Experts of a small language model: width 128, 32 experts in each of 13 layers.
Below are experts of layer 2 (counted from 0) of a mixture-of-experts language model. Rows are named router (the router's row for the expert), gate (a neuron's input weights, with its number), up (a neuron's input weights, with its number), down (a neuron's output weights, with its number) and show model dimensions 64-127. Each number is 500 + 40 x the weight over its row's rms, rounded and kept within 0 to 999. Numbers have three digits each.
After each expert's rows: "gets" lists some tokens that make up at least twice as much of what it gets as of all text; "comes before" lists some tokens at least twice as common just after its tokens as in all text. This comes from a sample of Wikipedia text that the model never trained on. Tokens count by the router's weight.

# expert 9
router:492553456426527431451525525565420506486511449497524478511553514538559495467531499462458462538459511496507537490531514510510546514491544497516531513452498490416461521440556544504578527471521537
gate32:452543522587507537493508476587550479492456470440502446531425505554505535471444558433464491526494519448552528521474520542492519539473521462451438490532473535484501509477512504472496497467549498
up32:449516443564491490515521509552528502514456491466526456472468533538449530446472557464446517496491535494569495500555561463470472466560507510451503502477473477463457509489584466519492506492493509
down32:488551467437492454473489508461471474474530575516495570398590467466485504482450506523467558452498525495466556467454536550504466504466491520514540471438560542404476427511536452477555516600534532
gate33:500494514484490492525471529454552516460503489493520502457550445460510472488519497473547457500543473476441498467591504588462398531527524523543505496502506502501525524513444452492502588452490460
up33:545469487466508488488440448480545420519481506569492542424560555528464553495479525458391560476515562508480439516457510473500454529529511511445516478543589465549495498467476510549501596496483587
down33:505544505483455476526482464460576565562513573479550503488543469498499519472536589487458552483559498489565448540492482474531554489510603467507498535557535527478478558463518549493530469449559531
gate34:494512400460586493533518531534497475502476456524561502429452485438487478476450524510458446581497524484490503526507430534502523569498490533549463518504506470458498489426491485424503519522469478
up34:480434522490421444487568561462518515528541483499426481488505467562476467506465534489541583451495442496531494452478555460522474469510494474481573524493455495566486547485565496508554525451503575
down34:528437553531495516550525501506492468504458480511502535494540548527477432550528528482481479534504553549592470539486489432459439448505520540534485450548466522457413515525447568528480496499495527
gets: "ate", "ated", "ies", "ings", "ations", "ation"
comes before: ".", " and", " in", " of", " to", ","

# expert 0
router:504570440548493461535543505516454556455522518461467506472557567467559513419436437475497549497520527484482488557550482476506495478542493472567460539554529495545572519563515453561457450458531445
gate32:510444469472566497449562486517430546486508511509509459466418529526554500496495518500494536556420447543567550468526492478505491377571492593456372457472473536536544529553520494501478479501536488
up32:483474477429555465482509443519442569480501490530507491460464461508565508474475485504550514525436435507513544472446471488566475520534501576525394485514469608502562472539518526514450445546523486
down32:399432572503462528520488591523586496517474573515503523512479549488537514505503479540479440500497475511459490460523497481418465549520483538519553538437476461497568567517529483548591510529511539
gate33:494439467491535585460456477476517474468422516461470463465451502518481553524586518497516466484493434402542577542570475494489516511512559504470412493485529487485434453516472533490523485530448537
up33:443505521581522537472479483510472552533491493504487499436503487437464565606461436518534435491463480418514525453544451447573497519560507586470470482585486492500510485521523485408511525590520519
down33:487459514517555432462502509483435516537451495515510560450474449538544477481522503540463526519524484473478486568500524454473513534479499501444522534443502469536499443494428510496414501486481441
gate34:518541510490472497435499468479542537483549479473487496497509478521546493510500538561525556534539549492492485542454577524434476497472471592539447501505577501454506473507548537519510412518476524
up34:449546470515473515520554419597481516581456470566548582487489469452506436430469513485528495530452515566525434468478496505426524484543469561494537589504552464555522428480474533527540428540493475
down34:536512499430466400565455505449497437522487526530499533495543530490460417421466560457443431500404528448495517543496547488490429486531502518559513517567528426436485503574505531560477493477493517
gets: ", ", " |  |", ": ", ";", ":", " | "
comes before: "1", "\n", "2", "\n\n", "3", "4"

# expert 10
router:496421504466486466498492496522506517511416479531513530542451554439485483542518451439458550410551498487494446545445526484513461494446506499515493540542558489493492545557433513538506466517511495
gate32:515482406512561441519545536476488494572469434479432502549499548523441554507519495458474483457505477478498525503544515479502499507480489559507557459500531501551444443557472585386463479489494483
up32:512502508513464446495531508477478465538556493488492489546546490483488498455522480509530493515542491502441459493502403548574526523503504479454478549535473568510574535505571547477539415564489449
down32:513505578502463521460451520455432478517504424529428475497529474476449400489542478565520508501559491474538505463457480511511556443451540470503410534555454470500553506528498483506551506537560556
gate33:486587453492486492557516537522531486495467457473424508474474436525387526553500556516499502476540490507471555523541470516565552558474534523508489535437478449516522466536511536499519466480454446
up33:471490538446540539440498561435433461501453427513455541456617514524471491545522515478491490487530460564477489481551487541580543497548491468519388485479457461495525473498526544452555541477546545
down33:421510535526480483506541458434410453484480482468444495439520524495505494490470481529440496428456497463507521418496525460507435507469466489519538500539563560502482538528467500559491523526516558
gate34:470527451526545536459488437443446539527590490522530512438514497536525454464535551494437503531479504544533535421510486480490431439500470475488489542523503492457431513535495432485570526552466534
up34:452521471492539485504504488421442525515589511553551539454497512539473499501493476510418498549510448489523537404527546516489438415513513416469481518529503496458458478540515467529583459563464551
down34:432524547479559473489483495487522476490559440518512526483549492482472534503455504557462435528444458430425516492533524529450498430458486382460520482556476497495565488467579562542509483475510537
gets: "1", "2", "3", "0", "4", "5"
comes before: " | ", "–", ".", "9", "010", "018"

# expert 21
router:471471518438561469523524448497506455545526503565533461550458462517542466541534482482450450537468509511559519442519576476505496457478453433450481512525428502419498454530506518513572453535441545
gate32:563445429408552504492439478494462443425469546451425527496478513521470491565498493389502489510482504482452554445455574460505501425497525501464485498490534468431510517513536511473502566438541588
up32:498550523545394528495564531522535580603532440565561458510529484468565508454498548564546471510565476489537452577567460573463525593481469513488500477442446537555504468499452459516485471492427408
down32:496501474472522488502439548510479505505511543435448492485474537518510515536481448469520577524493584512441467380444546491500519427524486531542491521497539444489565492528545511423502515502561494
gate33:460453565526512554510466548520536499524509463520466510452477496433514496434449542535532466556496464437477497557466505585472473551445485499429529478458458563540562517498429543487442508456459519
up33:472484576513531563503463504515520502561492459517508499468493510462490480441508528573507460447520411486483514548486495567470437558488490533389473492533512516521562580550422539519461512470484481
down33:525468476421522488552534452529535490478467437428548524537442451474463419533388464531494501565433481457389440488520505473460481456426474433481438502555506497476505479462503543453530529528474465
gate34:489458555551461519502514542528539493574537542497540487463469550509501503463525473582543515564565449536453512464496473437433481433495490528540513560491511445517528498455466514501541432571437495
up34:487530487497495452481491483549530507546484570502450493481436521522534457489504449539540459537586506502460517545471560456479527406509503485534594521535505497528502473468493518468460464485577469
down34:510500492494550545482579480452409440484511456515481513525482448518484509506466563442501538500398507451459564448476478526541490491488579484516436482528505511532542498529450407479618487531479601
gets: "9", "8", "7", "6", "5", "000"
comes before: " | ", ".", " |", "–", ")", ","

# expert 11
router:498570484513497484530577498522431501485519535487483559515556544498519509448406426475460543485505535494491539557536473492468516487520465509559459548563560467568557482577512474556424495477551496
gate32:488517541536550428515489470502555519497496510496524529499551541588490529561483508455530520420493431495475510515474553549504498562521500518414540429548473556491438452461515512471511507445510528
up32:434470517464611426458487470495520555535448489522476494492500484475552478490514444557526562465474511597511462497458485497569550492512537498548468520559494487527482553500490520503502515476431513
down32:501407542524441542425563537478443498515494451470511514511534539458498494476535476454479435592488485486503437476538382485512484539523488428474483479535486506457469531536525484502541490481525530
gate33:493493480465443540443514527517475540497537518527516543513432498478531518564518511477569484522452479517453497518531558391482503450581475604421520478424474499508494473501500530483455542516516476
up33:461517475469473422520500557506499461504522464495492579480525483494580511543481531475576501547512510515516455518493546485501463454501531627510475501523490472497507509481473491536463549522563475
down33:530515511401541531508468550468551510488491420562525505497496490489532504527518445461497484537553418507525537490544553554503516472510512482477505591497458536502463594498515510540489510489549530
gate34:506526463473433432465486505499492484508488537510596554454450482534425438558534582471494489524517556530482444460501552499517511505538473468508580499465461445450547514473511567498416538504491497
up34:526530490444498418502494552552526524499532499533431530439494505489570550410555507482459504493467505467475552495431469519535577535465477482578490527555519556480488513450508517419492470457481541
down34:499488537493521496435572481504547546496443517496489494497504459529547551610521540532436501402483558601528444441507535487479496523500489548518530542480475491491385508428488487564501475511522500
gets: ".", " I", " s", ", ", "|", " r"
comes before: "\n\n", " The", "2", " He", "1", "0"

# expert 12
router:496469517493544521515465473547529484575468453461472470489396432492450484438475506456517507561538514497494482514452565484574512485453529478432539421498553453530525561480435459493472510504481470
gate32:544521569542531514528485599544593539580490481468476491492518505495515466547537464558537535504458496522507495493572492494510509462577499416447475515511487538445548505506447502477430552445466541
up32:488543476591483519522503481445510441479523461453482544492530475518484543482463502496563594522470486465437513498519480586487502556530440480506470566485526563515467594406550568538505412516530607
down32:504451580537505474462465505477472517517549487495556459555473454522595509483452491477473459573521489580531464445516499523502556522531526455434501483467491520567509459426513478440546534512520503
gate33:515533476456588492523507514529445506537448478392483425489436487460524514452478618516473489546516509553532461477491519502446589469466526520465517449487508453454557469513442535517469554505433486
up33:555509574525449529520525505484493518515561536595548581571542461504507464508463472454455528447504510508391539556505491544494437524561480523486478523483440525555410502481516513534493529496556571
down33:523538423483497438501476483481501452531493450434532400485481571582550557463519556555527480574469553453552461461491486446470567441450520479481558503460511484527592478496495513554537495543448456
gate34:471530493519556475485580594496579430503557426502455405505463484512454499466497533522525498518493475550487479539411532498522474551501523501493504506588426468519562468477535502494518537560490506
up34:511503486472456520508447478463381546490503561473484526456549487517547495485501479488465538548536515427515517470485536473421494462480464475507467466402570593520432550506474485529488498504425563
down34:554473526489559452503494501468496468536510419543519528487479520498562430519577494460482456483491533564472496476550484516547492486541521495572579462546476479464549508522534584496450560518489515
gets: "\n\n", "\n", " (", "(", "\" (", "a ("
comes before: "==", "| ", "-", "|", "The", "==="

# expert 5
router:541517451463497532485546472529433462519502473424473541465506544443568513464482455448474461558573498503512573495569464541455451487500519509525492448475435530526491558518504523525433526456523518
gate32:506489438532483476592482470570427484493452520442474562529490493416493478472493508528510478485452513498451440552460497482487493473500431450487457487531455494513437474519509484519551515494444584
up32:495536566423516507448465510419555554502527523495518444490503467524530501465513527465505511516526484562526543444521537531535511500493497533535556513523538536492534529497492535474460553483562457
down32:446553509542508418494515541462500493496542521517481553523574519409494479552548503397539464500522531473477508509482563511481479536521483447465490516528482551586490474511432519456532477574542557
gate33:481451577508505502537453542536427475496465474474539470480531520525476516512530591462588589552508457453611512515443484513496424529483459450477537494471516493506440551523471474468534505547449487
up33:534499516501612406526422524477557504514463523471451466499482504500473481528568605497571494540619493520557576469477531502452508504503463517513484516486451438465464543470506522479476473585488487
down33:557523485500460541528456492498525518517507404470496555564516517415431530529557472490560434488483451487541419542499449516480445470460562479527486492541483465498488464510411468576560498485488474
gate34:568536422515541430414458494558457484493472455524464562512525472529549462530487464456539428466506468536518427416514456543468512518549503466433537457473541498543563521485492553374552521490501470
up34:406505483478446539618498501441505447505500523497537516462544511479498517486462523525539544539540559477548559557403540477542484519478492483493522529503538507498464451540564475514482450482501495
down34:479460499580503437528468521492565502485509506506486427518489476574558509519446551510545566480500548484468483562581526511470497522514489521474529541512524424498538533446493469475482551386482527
gets: ")", "a", "\"", "),", ") |", "ion"
comes before: "\n", "\n\n", " – ", " is an", " was an", ")"

# expert 28
router:489588440541503421545477544507584542473520446446513430499516515438499441554525507442497564482437488493562480530591439531582537419520563499542475437474438519452503506529536450479525553424471469
gate32:526472411484533475461538474557523492495488465521505522515508513481521399536518466487563427599435572474489487494489432469488496495568525402530520431496556518492518506443457514507580421472542538
up32:557532452493605479514509472527502551517483446532468473472446486476466446503488513466579477565473451520527487447521426468551551550501456445462531550498497482474581514511481507536598493437486458
down32:455490517502465531453530560539498476495534547468498457507563542441470446508492508509519500516588507471425457500447516419553514521431478466558493483443485485567481539492522500534507500493557452
gate33:541472495459455531499479533540527506537489441511420505473501437497416558560551480433542478460508492520489415532485517553546487549417511481564588489470521423537509512530443516461548429445513515
up33:519554572521433578575516567526533497503436514489505528529461506490400541493491536537494423487545500500518473474494504491526489507494457530510507445514496461503497485531492500514545448511520454
down33:519481517504511504561495534563524545508555535502499490526466534507505567494453556404477510475526473505485503481515535512500488441492436524504574520504503515450493420512553490531508525429487434
gate34:492456546476478438523459561516528468485529495565450442551509484465491454507537577522521515443461387538557414491468469448542521527483477567489503506533444509479529485531490560372472466512501577
up34:527482517530555469483392475527414451490495563537499568462495449583480450565492494458548541455484502519444533497519534509456458513521543519533527577540491538453520534513490419564518583453496565
down34:474444426482472458502478474479553509542468522470412520478475499572533489398525497478518499580482506515506463508427536432497542555431566512492508550575462536479451510533488507516462542556518475
gets: "-", "ity", "out", "ions", "\n", "="
comes before: ":", ": ", " |", " |  |  | ", "-", " of"